config.toml
n_experts = 64
d_expert = 160
routed_scale = 1.41
balance_loss = 0.00102
balance_bias = true
lr_router = 0.00152
vocab_size = 19284
Below are experts of layer 4 (counted from 0) of a mixture-of-experts language model. Rows are named router (the router's row for the expert), gate (a neuron's input weights, with its number), up (a neuron's input weights, with its number), down (a neuron's output weights, with its number) and show model dimensions 0-255. Each number is 500 + 25 x the weight over its row's rms, rounded and kept within 0 to 999. Numbers have three digits each.
Before each expert's rows: a language model's description of what the expert responds to; "comes before" lists some tokens at least twice as common just after its tokens as in all text. This comes from a sample of Wikipedia text that the model never trained on. Tokens count by the router's weight.

# expert 56
Description: Geographic infobox data. Populated-place words (city, town, village) and infobox fields for population, density, coordinates, with their digits and punctuation.
comes before: ".", "′", ",", "0", "5", "4"
router:514480513514515456489513511501503480551506524510505472542494510480518520488484478500501492481509487514472471497493491498527457510528495570527508519486507522514503495531539540522517505466505509484534489504518507422483503509485512527520499523453557529465545481458476441474467499479465535508493498533474496510546533468479509465464505489480509512507520495495452492500505537528508492515498520443470491481490514502491540536507507476487496569524494501501545484487495456496468530520478505494525503499550503510508473468488524482484525511512489487499522459515500474506529477506510525508476469511550532524482465498484486481480527494463495484517485468503518507501508475531534508452525452510489471512528530560474490444535483472497493515500557503463489512503447430481501504480478494
gate1:474527517477521497496429490516501504458504536484543471521503492457552469505534520558529505494505498515525487537551511483495514521492537467514513516547497521470497509478479436442509434501486493479516478524487505460485527456510558489480493492521490494465498453514511492485521441485507464515464523474490486484517512495485529515500515456475498473521526457517493495498492487476503479509528569487485459518549502559437489510485529486536525488487477496461516486483479518501501515492482472505562530505502510490514484488479538488476466499524504485464494458524550492476506483488513495496483509576488475486471499470528505472520507528527515507510482503489492486501492521477494520491485491516508488531521508460498513468473519490480503487497537528490535513481508524533475511487484535
up1:490521492522460494519493517534501478531523493504522495522516520492513459490575486465533500466466489483538488498516488510559496519535514505517511537475487489525480491522508526437554459499501519520529479530478562508456564505495500552479472518498495475481510485481494491469481537462473512541465521459501463515539512494446546456513483516472503472456491525474537542528499501487546459464494519509486505549514465525519457492489530464479495522464493515480545504494495530516480519499526519491494507494517524507485509497497526478491498535507531482503524443501495481489493527500514497555464513508466546495477529504480473499486523522490508516492506496510504519499485484513461502485525486495519507461514535493495527479498514549495512518555522470454508486480479498521486500501512556
down1:469495486475492501478498494553544554511452524513519528501485526505528494503511491478487476506470504502508535510478568502537508484556501492491456538503473502488540535500468493455483451474441557486503508494503500524501458478503529508454471505477524476505512488429485488520540423468502529529531500487474506495510507526508510511513503504499450484517503528511487468493496506542524478487489486501481511529522498450511477481477535521493491510487509488484494546531529503498517481488491493517536452519509492504457497515495503502462414532471491504478465483509467534479553523495502499502482475479474501474508509482504506486469520498482531506470549460485493484519499503464502552505522521507444520492508545512514488487505469511532491501506506537529530507487501494505498544503554481
gate2:503473495496519461550516527487517480480474514491493478534480524458520519479476495549459518536486483488510465524471537475509460493476480526536536487503472499487512513478486451540481472492483450459507468488490471485486455522518508513476501542534446501479508501494505496499517475469512493482512499476512500527516551504518482490534547515509487456509519498516501543480484541500488471489514538463485508506489517497515536519505490506507540514487456498534425472485476471481434515486492472513509521507519490536507515552508471458502482456521468505514517501497464519475520476528508492486510451532532497492475482466493502475520472477490531489504488465470489509542496483509506506500536494528471513525474521491502525495471530507473457538497533516495513516522451439494457442453512476
up2:520505488448503481506477475506503484541510468478490520513532484514513494525483480539508503522471529525478450528517520474539499449501470518511467551492537465513466532485517506529501531502479510493504514500460474479500465528461482520511486516504506488487510536506517492480455511491484503453493517513539502500498481468532469535502535518479460493471508513442473498523508524506519502488469482517478480516529528490477513525559489512475466506463492491489493514512480480503480474505522549505536493528457443522455452512528474563477508481461519468483503501530466465537522477496537458523513490494546472508498512476530464494466497474517519477472505552470473509514544538498485491481484484524535476508540487555546515506476520479497485541473519476520492488532531496485473497490528535
down2:499492515484515455527508497481503514449492502490497464534444514506514526478560488477483498538485477479467454478492507506514509502498481493500513507445523486512476535498491569504497509539481499485506467465499529484489521484519510498535514492487525502473507497541489475479484491513507518515523560495521514485526480543494521512474491483476466488521492496517524446472488496494556500515457466503496503549484504544502515531517513468525491456547523462482463488499511482473494585535500483503469507447551495480496463485491555495532530492513493492515499519452460513530496486500452487523515482486496547483463553519497501462526522501495541497482508474489489517481482477514462515511471467510523461501488550523522546486490497504508498473511459486495487503502504474441494525503487546

# expert 4
Description: Numeric digit chunks. Number tokens inside figures, such as parts of coordinates, percentages, times, dates and thousands, like 45 in 45202, 30 in 10:30.
comes before: " | ", ".", " |", ",", "–", "°"
router:495485498482492483493515503457486481472507536484476455490505485494488479542487528488482519541496486536489491485496532489532519463503495540512530494474545508529473510529502549503513528503502489472510513494551543476473500545513496515545475499490533512506518467473484481444515491485541498502500485495485487499492518516494478516478494486521550550473514504490467520477496522536525511487479450517455481498471506473497564553509489507505463523552487459496503464505502485516518519537510492539527597493526494513491489525460517473472517515511466524511553453520519515525497466468489482522486486493553498518506575488488509536494512522507472466529475502502476516528504495529551521466533493517499488474498525502492513520525512503474480494470474460491506502489421465509486501501502500
gate1:509504524485486447508480506489468525513440474536501496514552488522441538515514459558517534499491492531521448511477516503490499528528480533512549519496557409512485497520513460521529494490510498495483487550554504496488457488455512485508466512503529517502517523448493490524518530531540460516464488515496484517480488446498514460459546510502523505475481502504488502471503490540511515469464504511475483489507516507507457497497532474515514517520460499470472495532505507485501478541436505501503480513472494546527501512473528480485533513485533487486490485464483440514524494522486493535488498506511476509524466510479501486510492490487477513498505517513482477488498457474486445450514539486483504497516542545497469502504514508517518487522478541492485522506519520492472507482463514
up1:513545483541467515501513521507464467502492529500502471503419486474479445467457502487514473474532547511479540494525509502531479498488494483492460530493460495487513518544461497504469473517467509533488555453485485505532497463518495528503510519486507456538474497516491524485473492474435501488501509503489483501533487514492488523498499495479488502524503501529493466552527492495530531510507523511528509484512457532504524519527495545457537520497469484493502500500457489502485514465502518481510467519491490456493501504542473552518517473496501476464509517515505523508496502552487526469506550513505535483446503478515531504470523489500488474486502497493524510500519546519448545567469481523501488466477429489496507477496515489555471528483488470498496484498510440508516500524500484
down1:519454473540517495498535486501534466515511509532486519476511504481521450505480481476461522516517521536543513477514442494508431489501562498471525507516484532495523478522472440481489470524494505522510521487460478460478488486503481540498476497467508487545497460490468460487503519524482497510448504492456464523515498501493568515576488481473506495500532487479505502552537507509511513473505508539487464529481512479472505512518518489442493482498475469506490536505486510551484466464465525482512495480474550474498507481460462495527492495489483468504553531491482490502509504497493497472487499518530522519499526505492482547508541483502518494502503510513504522526490495483521490478484504500487462459524521506514465535463479520473511535447486510477481484500534496500511470490450547
gate2:435464503463496506430511550478485538523500503454481492506501499467497522498502514512521518513522512507485487522455508487510467475450527515486467520495526512548497507510494513506491501455495467499558490531477497516455507483479502490545526534494521500514472489528540512439483475477522460518551445508516507478514478511507542498539525493469478457445526480511486505507499528522511494477463492458526524441522510505524505504544553506519478478486438496505456488522480554470488513532526490513504511483515496488554533511495540537534479486503496496503517512497501490463504532494535504482556452496515531491481496475470508450480472502524515475486473499493494491502486488483525504519525507488504482515511504452470509497518480497524530492510473457488451495499492486507480464529499522
up2:553520463543518501546473449545545476495497518504502530519484501522501499515507463516446477493472460491541519496499474477462542487528513527497535492529528492470508547518511496465468514530479530488455511474503518491551517491504489542495481493501459490503486486492476465530505546508456521514454513489445501502520511467492461467458467528533520536513511539484486499533484487496536532521495502558478477508495490473482496522495456465515503515483544511482522512485483466543495471481494509488513502543483504490464448492509470510473519528490513480503512530517506500507500483502491525493461517531468453478563491506562465522495532505493524543532501515548511502518492503514480523516494494536521532522479519530520486490485490504499477512497538544493514492506483519498547527457503480
down2:484478487500491477502515457495467536537524475515505473541538511481472552506528513472477507515504504512489501502488540520491508504498449494503547491447499487492479488488526479469549525523529528523465504510477493504548480520492502530511523536499481511538500486536494430520517508505489503486457491468499495514490498515456473514478506495510513475496438516539467484458487529490525438511512462559486493491533468485516485477467511462480528529521517480497550507550488493534504481473504532479492492502517529508486477511510503482487545540479474494496494483495512487517495495498483499484481528536471445500507503467490448513533502533503519507481520547489503503473424511496500487537462489481510504512539493465568550504504500475503481532510493545493529533539553475472514495520479499

# expert 48
Description: Prepositions before years. Space-ending prepositions or separators directly before numbers, mostly years in date ranges, such as from 1895, to 2019, in 1951.
comes before: "1", "2", "3", "4", "6", "5"
router:497483536503488505506519528468496477557538505493498472521488475459521483477502497457484499517504455504495519505507539519543492518485483536518535500522541518521510510535509513508506500514523511498515493482523468466486512483469470508489504509498539522475529497504468459464508495489517462514494472478468524491515480452515452504503507487495498533527518508492441468475486510505506500521472488521487473554527499473490565513492507508519526558577467528499525502513484496512554509495517483457477470487519496534536465512500515467515520545528527457482506456526516473521489513485500504519497470489564528496502510489489518521468487504479509493504467439511497490488547476540481458431491514516489466520532531496469504508501472435494507472487491459519486501532468445516529474518472507
gate4:509533457480500494517564488538456464479470493496509493523466521536408497480554482501499507462415517511467480507509456467514490503499505528491491491475498531520532492507523533523519451493504518518475567516506500474511492515536453530473478498512505513511480511477545564473526521478505488526499524533540511520488518502540475513484514485461486439507501501527498524513546441509502510496560458489503537480463477554523487496526495481480519518463483481507486495476509514491504503459487509484484500506507471489511517497494538493486541458469509546496522518513473536488492535528499524522505478508516518504439531472486475532538521501506526510501486469482482501488502484475539488509497507503485471485494498481469499528501491496505490516487475471467502535515475499504510490457518492
up4:515547501489513476484494500448529505508499507451496509545516505553476525505515521484534508496493474518519485504488521489556542523469498462519525487504540509524471478508511495497472532486437496481509477511517546468481464476491478498498527499466483492529481477535519542503509439513512515494526492511476511476514509529452485520439467496512539490531496492526525483524520488525496530486482489490478516500499508501474528511517488481521527511494515540445480554502476493471453475521474528542514506493505450490475505482509529537468493520503490529527530536515498487478482500499530487483488557502485478515477492546514493534495513500506460499538493507475492524513505502511493483527446489565513441505525496472492454477523520526450501528511545557524484557529499532515510493484487465
down4:509512520521502493500504518514494502499446522542497482471512451515443476473545461514505530510501479514510502488492487495534482479541490525517488470493498528474545485514493493519503460546486487443507509449503524485536486474506538515562487527515515499518502539469526504519492515492521561489508482518476484498543536486527508498497485499511520493548511495504492485520488484522500483504547492485503510471447544519526496490507483530490496531465484492532487492480457512520479504527578512546527529486500519496506478543437518486491512517453515455516536494499552497519484501560491509487481474478527468541469523499516517510534479510502484491545453483504451522458518480500539522536570490516497505500524509500493484483490496469493463536487492511451521493482505503521458507503503540
gate5:507506522493510525517488516439503499482492473458485479514512489471486544500487521478510477513479510478482528541504474511543500450519473549560458481513531466479473517530511489491481501521491548510465515495503539440536494451497487496468477515466532500488459511514499508526460499505552479537489517484469542482490458529494533517476470489502428543457515509520458487468487488519436500509511481489498487498505519518504484492486531514491467522493468488478520518516549501462530494533509520507477509507502515478488485478449517493523485494496542465522530515479534504500486505546502471527471488494547463513478479532515486506470505528489474518479572516455520508534516524525471498521493559483487492498507516493499500539514493530496525516497446527481504535462490498526477502493504485
up5:475495479531513507470514503537492482495510510504479488506503489469512502504502491495502559532472527489448513542498476496500468501546462544474511523505455522457504539496521494484508533512532515446506483496498490512514480521488484508501510516486537546547499471536513499455491500469479464498468511537487503490530521472475515493499481532481499477493496529459473530497515446494493495527541454485502476514485522548525482517505512486510492539479499470506490533529527476496517441499486557487514497522576489487533501542482509478466504464494486478513496495508527510520486470546500451523519526490507517520526536466523512528450521495513501506497448515511483568554473489479509508492466567498520523503492548482505535479517526517522524480509500473483479525543482509487477479444487528
down5:498491463518504523473460507473534511521486515515534510522502476537508475511474511536459508494465518507533471502513478544494503525505559495512501504479490487442534448469504488503518526522460487507447539505536488513430477457452492480480496484492510487480504512508474483529497520519506563535485536488502517497531480495481509516540510524512490492474507546483520519504523473470508500502499499510466514486490492490514509478485531471537531518457531523515517522509536508514487473483514479455513465524475524490509523532473484473456507503505505518512495516484456491530548508512493499492476491537480504503522530478536453478485497555518452510499470564512539470558452449480479517538510481466476501494518525545501489488482512500480497509480508494487523457568501509509458533500502505

# expert 57
Description: Number prefixes and decimal points. Punctuation and symbols right before digits in stats, charts and math, such as number in chart positions, decimal points, $, #, _{.
comes before: "2", "3", "4", "1", "5", "6"
router:489494471498496505480483533476485522508499514507524481514488472483528493494468524465460479534522504529486453510524505493523483494517504540531512489466506516524496513510522500497521516484530496491508498512543487462467504499472490510490461522479566509446510531453493475471481505469566524522479494508438533505517532499474498504476469464498488528474515526501419501492489504506480511479490466512477512542470488481516494522477507489546508574550452526497530501503523522521530537508499472447526499538519489505474526523512533483483515489478494490465506430472502486501524450493482522503494490507548524470471509482494545517476507488489510463502513482502496494497533487482515503474515448467473459476545535527465516492514473459495510522518489505476464497507429464494485502503471489
gate4:469499519525511517512507488525456522533584514475532517485541487518564477452503457490489504557472515494501471511499527507474509505491522513532503503486522503494526478539524493526526475508521513514500498491496501474519504485524515536477452519510515510519475506511528478520488497466509508538483525538506513465461537510475485472514484473525499542498472480532501504500482470526474525494488486524506531522530488497525528517505531532487499467535511504478483524462523517479498487530522580537516456535493491479505519490525520494508514542459558509499537480523526529486452497504477510496485541489507499508481509491496488549490457490514494482513538556526481445446501524491469459491508466494478460479513506493501497465465512441531452477472518465511503497497507470452485496464501498
up4:502492467486570517506453527532506505478517466517528516504453532473555472470531494495485479545468469510478496522478509494513496462436501510536495489501503529498544511483515480494542517490533479489561504501534510494509498521522500517521517512479522461450515494479551475490472488525503535517474491555541504454503555513477492495462467447494476532468565517534498505508475497507531502520499473485508583514486499482477513509498477544488533501494510493480485480478519533499500522516459507526548505540493501532500520536520519517529524514475503496498494487487451500502499473493487487491501500510518508471519491535528518543474486526566517517486498532512467467451509524488474499486469470507516515516497532507500485497505479449502458505483511499485506536497487465462478475500519500
down4:517468535504466531439473528439487510493531507494495504483493481489511540471530449475525511534556523518500503511492555490546501505527500530558491465501516500539455521509497471489494485574561481486507515474452488485535523502470474524491524475476511532493493540478484492490507510509490484530500483517540514453461486493523530476508487472527510501503514513546535522498513483509506494489543501534541521541467511559480483468477513515484493458530539496520520479531490498463479509516523491508500483513475509501473474507497501476531486534556502513475493496505497487512428505510495496523485500477519515529458472483504530510532528471489524492502515527508541480503526509531505513503497484507561467507518505522493526523477491495449513523528517496523469504440527497504500462525490475
gate5:489527476515526478537569489540495454497518539542455468479518447486475470473511481520500504479472497506511493470551488507480540533466466494498520505495481538497487510522476499485507450511456533507473497465500500567563497495504512548487492518497516547491522510545443542493516508497493469484529490476505494522500503492491452537545567528527491529513514471518496468481508516453463535470509472464482516529497474514481509498532490506489516500553490504462501533467519553496551533504502507511531519523501488500540504511515522508528508488537532482498519505499488502473483508465502487439498527462511465526484509506501509501547478489512499513453492489510496517516554497506489472490509504505487497549476485532458501511507497490482468509480475474497527477489476528522502499461501503
up5:525516501512511446508500520536501507433533565506502486531466492493494505531489519509464472515497505549490485501534505497514529460501497514506502504506536537514530519485473500535476510481466508486517503470507484484490461530553504458498479496482529477495479468475495496512498513520531496510499541511472474506524559570486510517464494498496532482521517527480519481471507536496477520518548487469481415492463464469469486512491506508474505513502510464488516480484532500495481503484439459481515542517523499494492494519500498513516536539525429494480510469514453477451508458469456506484506514488489484500536490524506485453513482535476497551476475511503479519513471497530543510488449514471501499452508499510487481502499505476484537525523503475454517467503456501461524495512501496
down5:488455473515542502511528531497448447531484513496536476530483449522486527515534463526490509500510484497498567512514483491488468465470536516528494513507538524475532547504519543483515481493489517472499478519507509486541497481468485526531544498503484546536481494424495468577529479506480489510502514471499509518459475487493500489482499486518515509502558497541495471497534504479471523463495481505543554500493544496492487477471475478500504478506500507504467492490520533470500494519515499486560476520463490508467523473490492504512537532533501466438466510521515477560497463524511498512485469482499488493517507499531494521503508500505505500518520494527498488482480550483486498456530549541480485502485463514501505477474534469487513514508518491498482460508557478524501482510543491

# expert 53
Description: Leading number digits. First digit of years and numbers split by the tokenizer, especially 1 and 2 after born, dates or table pipes, as in 1978, 2017.
comes before: " | ", "–", ".", ":", ",", "015"
router:505476491510508506504507513485482497538487502488463480516500501499552468488464515456489481545509535514487494516485477521521495530522500516513509500522505512499503507524526511507536483480495482468515459503506496438488513509475496500484456510505584512464507526510480502483491499468466494536513485489484491507477524477446467496549480492503494507520571497504428470499489523527461515499526489501474462473509501493509582550537517528492511553501469446494470494471481500534522535506505499482543504551512477490478507504503495463458530524495498460534501464483517468524485470525481494511482488510568496522481484492489475519491478520489514471500519471485483477523471509504505505467530522522446462529510490512493546492532510483478491485474524477454480490495449437507511539511511527
gate1:512517462493504501498531529543453516495487462506515468511485510487471505505514493540500458501434573520474565549488516500526538529504494508473473510495483496512512526498479493481487469537476508534509508508513540540493506475502482513512539460507494507512517501522498523505487493515487479526512458525540503491487494501517505538475548524512503512475473500465462525461544484554518485484498509488501492514506472530489506513556437514514491546551459517514511467493486466479455498466502497476432480486496505478537497531502513552462514504496492510477492541498435519485536492488520470534509506525476486538529516464501505541501499502490491505451527522475517473524496540455530519489495500494504465512502508542482495495503489532489528519438537483513512514506492488479456474502491489
up1:534480511485473477525504456444445504531500577486512505519467456497513465485525483489502508485482470467531466512486538526459502452518496501535486486468468498516479490506487490490473485462446487481474488511517491478490491512508520511518501492519505503502503476487508562510550537518506469484430496524508534467461485510511515520478476484530504492483487494501537520453473543518453484531491493476502522541524529517452494455524489502495507474476490498484465522496519489467487501480499545565501497509495541533512496492469542470475438541469500505517502501514499455509523515502510491485482500505509505506448494538497516487480556497476487499507511477455496478465454501481469488539487485477497488498521513457502499537512469498504482491496488508490513543474530516480488529492484431
down1:506468570506445493494530482514451495527478507518511518557539496505504479480509486514480501510494478502503486522491521502498487507527474543511532484489533474480467494511474495535500512517482464516482482513501498500505508489511537491490502451448538485445513530543532464499526479501462482546553471466474511501515462457517488486504464494488484499531504478481522473471503487472527485489543505464511545503484527521519517475507541478478508509520514493459469525519502496489514512485488535497513479501514542490532493504510535448458482525479518510516517510471502467492479499467492483527505485502496511497547532563513538497513517506527464521477470485482478459499510511473421530469502555497457492499545475503486492503515471494486503456480519538480528463531466485512563507521545501
gate2:499531496498487479512498519481524495500493492483538526532488508511522522501516441524440491483530417511542479470507534489483507470526492518507544527521521514475498507534493458468512533490516534506493501464524508489477462481530462514510521513484478478531492481483486479498461500483506527503480533559470526460522521515496519478482477492512529525535498527470500495529480498502468517510460457544457505483497518472555485536481527486549532533494500507506519524482545460483461502458475516483499498456484515471492497475524464523489481485483467466497502492474487495510492492455475557502516507526509505452517444499546507527443495497478531488511514493521505451473482538503501514507524491524516530493504510526515472461470486483510488514510533495492500518460489498460507490530559448
up2:436494510482494499499497448509504479497485532538513454502486563500503512501442490523499509485523503523486497520548503457512498486509480493474474503543517465547496487505459504475539514513565472498540468509508462496492503561508515520526532537493513505502474495479473491478472486511477483491475569590486499508470512469509489519474515471521552520522516522532498482506487477506534466474506492527477501510516478516503546534505468488504513535501510505505504471506483497518476503480503573492477497481522512506513455526504460498506507488499487495490477490514476521572488497532484499496497531479518538528462469474516504566512507479488531518505483513555493523509492500516478502539471502541472528527511462496505517461502506502539469505549490519475498536508481518495457490479512477
down2:466504479506499460474529506499527502533539500519480502451510527508518446497465501470502483558494513505508509526512551485498482490484477497484536493487488521504494491479471484454488480489484456502539481488547459482504543499463492495508516433530540479521494549488512504491484469548489481516512455515506517507502517517486500478482502519451482454537568493493507511497480493489518514526503519525506460507499534492476508477554516506496510481482463476499434506482498478529492512469484524508493485521504474469488487534488506524516504553534543499440520514452497501504456476518485507484525518490491564506519524496502506472502510481459486497533469487454497520499523546426466452477478502498495489490510484525503544494534475475513484512560511508516520462517513451499478492511517499

# expert 6
Description: Sentence-final periods. Periods ending sentences, often fused with a word ending, such as es., ing., ")." before a paragraph break or new sentence.
comes before: "\n\n", " The", " He", " In ", "\n", " This"
router:486515509503478463506494542478442463557512506496516492513496524532518510503501533496502499503510515542506488527495492553511487497505498506547519520476522490505540519548510531504481501489499536510516506471539499469465484503466479513517474554454528503454512508494476466490506477495545486528465482534465544491485463475473451532481516464498506515486512511482433534484450554503498509491476503504474489470489490467479536544474533512517483565496464496497508490516484480507531525483458479475527490514505493490503491517459534516460480523522511500471502484516497513488495458487504491507491482491564471529477556491491542501452501528478507491526511511514501501478514481525510500475512483505466453506505505516489480475521457464463495498500489507465496494533431435529460528492527513
gate1:548513502537526499517491524532505538508513467502508515521508504516481497496492501449453502498475522484507502507480536482519471503498477457513499486540514504519509437494495532523528516492544489530489491472510533527488462493482467504478504489529511516497502489459535524513519493543522504493492502498477509528500514597476507496550494528521455464497552511521530474508500501498485485542498524454483477507503499500497434496469490487493548497523505511536486493512512484490524520491506498463511497488509485507491453512473516467495499479491487494439484472506459480492420501494492521513524488504485493501520471487510469509501478488527472474468493490503523533486508465443489539484499535539492415469505493499511523524506477504471528451510524488468553508516539500498459468568498461
up1:519512525517529471526470546536525532524504536484502477494513502521495487488500470522438528492486493534514501506436506488472519492503487503519544509555473470530515503514502512535504556484510508511544516473504486530482465505451522510548476506517465484489494485514502468481535504508501486498490508470456513498532507480537459521511499503512464497493550480538524492509484503432514505519451525539497491492457518499488511518475490503498503535487471508487473469503462487475506540498498499496505492487507528487488475554495522519497495513492471459447510526523492489476500496510559520553465474515496477532529515510474494505441441501499478506450499530526514489526521499519461532468474518503504479492454490526496539509542493503456471465505492488466502487545527506519512440556511495
down1:528493479489466486517485476521476489492519542484455528493423507503487501506496490500505521478493528476455495482507495481509549520475495469484521502507530467477543505495485497508486523479481545483504535496479467456488522473502475487498487492467500479491488491511517458522473523500515502515516498507486500440492452499503503501467459523500514507506486482521450509482449489502503482498499510512509499517494432446473506484498534453509498495474504487483494516467508471500504557494485502527498545487528515487512480474482493512482520508549497530485494514552502483505525491477487455518516463442514501478495505524494504546495475481489459533477455548451475510488488503479492513461521458442554540501561505524554518499586475540529517524531497507496514510531543508533500481496514512
gate2:512490514520510468541524548536502512507450549513523489488471501498455448529503474524481529520464532509505500488504465481533494508524465479497513511516563515497494469511484515495493482509479477492498496485535510552528539547516543508548433476505492540509543506441533539505504510538484475530503497530448494488526523485521510497475509511492512470489511535516503565535477531487504492499581526508462505528513493519480472540516540464498521487518471508517505459521474485478475494528498496511516513489455476502484563540493491486489546523507483519473495459492484502484489526524465501511496459505508492489535511510508504469471501503521439501536518477548513467506517489533525528529479508481511465514489487476499529488476511520514527494511500506514503502511503487542473491551513514
up2:478529536504553522520511525475505497473508525473469523488507512516529501527475527486512479511501493510481488534519494511500498508465470492504501464474545504482471517461527478498479468496551522503519494510479490450464491513489455499469507458509499470479490486526457491448529520478518506584503488464520488521464525525474497496505495547524478537503519508489472470531510482505487497557473478533502542514477470512502560471496493535447520501470502501484541539496515497504539519488486526498498481506541516526447539502491534512528481450539469498537507531505547508485508489511485507484573477499491525507491466487520466506511525493524529511497531508464466520532501539470468522480491478511458470514511530477508535476518517507508497479502521532537484508476476521434523490490497463
down2:485553503539519520506525566464491478499493472496477493478521490484466520469544505467516493496466522487516479535510515536523516488486485539504469488515515506500473512483489477503522476494498519559500498441456502484520475506507474494483472494488520487482505495515540523482533563512535511507493506507503519495515471488502490510522462475506486459477481514495517481486491539526540475481500533468495529473480543510473523510541508510480477458435498458502513493529533487537495471455528497508520482475508492495502577533509497451462524525503468434511507505541492477490510510518473440507510535519483516488523484533509471466493506497491478494487518509502548441489489456464495507519497511461525450497484514497481497469486517525528476480471473514459541528488507495502484490483477435

# expert 55
Description: Digits, scores and dates. Digits, dashes and commas in scores, records and dates, such as 6–4, 11–0, month names, plus "al" in names like Walton.
comes before: "2", "1", "–", " | ", ", ", "0"
router:502476484483474471476514572495518502548484520486520486512497484499505494507477509477487493496458520518508453470479491527520500487497499498529504524477517482505519515537552539491512479455479515506480507503529512445493524493477528505482474515468568515474537477501483463434494495485536504525471498515464545484483534453484500517515528465486522484528505532492390521497485529527494492517467452513488496501519478494490529517515505535515529548506459497500526459480511513544498536518504488484494550539530498504503508501510542478474512512515473520488568472504491461502543509537470494538496487485524513502471492506482495508470507534500508505539472467493521489512519482526498519479525507496455449516479509510501528460516462491489496485495509501488455513526457449480502519486482507
gate1:460494510502444463531498542500458471514516496512479501496524501509540490492497538478493511500451512484477477507534495517523505523524512505481481518467547469485517535480511556482535473477516486512482478523509495520519497501542530498526510505462503551454534467506473514538482538554463502484517513504507491522427519493482477509514534502494525482519501448495494473495472485570490515499505511494514477513536523492524482466515517483466533528470477452483499486475481468527476497516529500523541560479507538484519511475533469495502503510469516500503508462509507476491500488460505485496508500458491518522473515489531504501454475550502456492538495489499438458507510566512501523491546481517493523538485513538501517454470480464491539505498518494499494466442512496509509517476495514
up1:464492502488533534518510525501507493499500488472499471514514456537465558483486527527496501500502523450439473494472485508493493481537539482477568461491517472489530508488516525436493476498463492475557510494499506490509502493513493513503521531502488505477505471495509480512489567491499437491514485525504495449468504481514477524509461481509506496480492430465520537487467475532460506505483509461558499510457539496512518536491497498492500500538514482509513514479520512502510489527475513534509532502524505490502501502535492486502533507412473500509462532451497507551509492483515518486499478485461528505452510514513537488521476507452493493551490488488469483495496574505532448482529506492527519509503514512527499486506477475493492492512526511488534462517474481503510465507525528
down1:478450574512494511492481519513455502536509448462482520490496539537521494527497526550527506516490504495556488530513513530491557495500489507497545483518500506508487521514507465508527473464519531522521493485525509493502497489507506517520536474488459498528442463465509475507495489566520509498488499487504524482522455475488475519487472454499511535516468478476497482503482488481492471484442510509534494506463505524545497521465505541498483484483474477478492465488506476508493511471515513488508500521506537453517497527460525542478502512469493510490510531513513524457539479506489454533514505498531521496516500461487499495507511541506447463492545524489522513530511461436529521507501478496495502519490486503453522510507507477503501504481507462540454495561493455475530514474473557
gate2:496526481508502521549523494510488517501502520517529440477498448492519505461486511509472483475484499504511507456524547531511562496461508512483500453516472489497495528509484441515434501518543483504506524517515519482522463438516459499504518528501498505517513455504475528516500535477527484510524549474486539539460526529500494500492499504480522535515458488506445513470463508490445489495472492513501479479516491515467520470473512517564514538532465479510487453492494499493454524480506487514465528505473532508483517530480483507499494534446548486483532491516500502474489476510472508498495505527538444449539465492501497482490500509514503485515520486521476513495492498523526536549507508502509484553472518524517501500521462470505524502508493464542535490482496448505505500496524458
up2:492488513547501502482528525517531482520502522499503488489481483485477460495529482500503521523524467543493500502494482481510496455569462520483487495518479545463485477504512495508487521488499515507481512450479483538463473488454452542481430474498494523535447481464502527495500505502519520526476516513471502461493521512526506535498516502497499517544515532482517481487437540457466509469496481502488501493511485546434470490474468540503564534505517489498558505488543509490485497497521447524508515476479507474438491488496495516517517491498501489502496465519506477514518513493461556449528517537475530503528473480504505484511482547493532519496520462503512484475531484506507534504452489503484502472501541487489509473500542474498468527506465473499526492500502544481510450474523513
down2:487539457485496504509528500506493479474511523511462509522481528468493481487527489537536468514523470512516511520519536528501507492520489492534499496569506444460535482527505493475513464530515504495502484522490480483561502509490482474509509481451476544497494509503528488479513518499500522471527500503532525505499529491538502495489488502489551439509467479491550525536485465515479546499501469495515485454519478527534520451488516544525526454488505461469496492536486492486485513536515561495502542502507509504504490503532502513472537501515534478533523468481491501535441532544479486505495486498521434493507504509540499514486469521507494520474484512502495522473481536542549510516522518445499498456516486482490467525510514501503502511514527528500521462457534538502456510456479454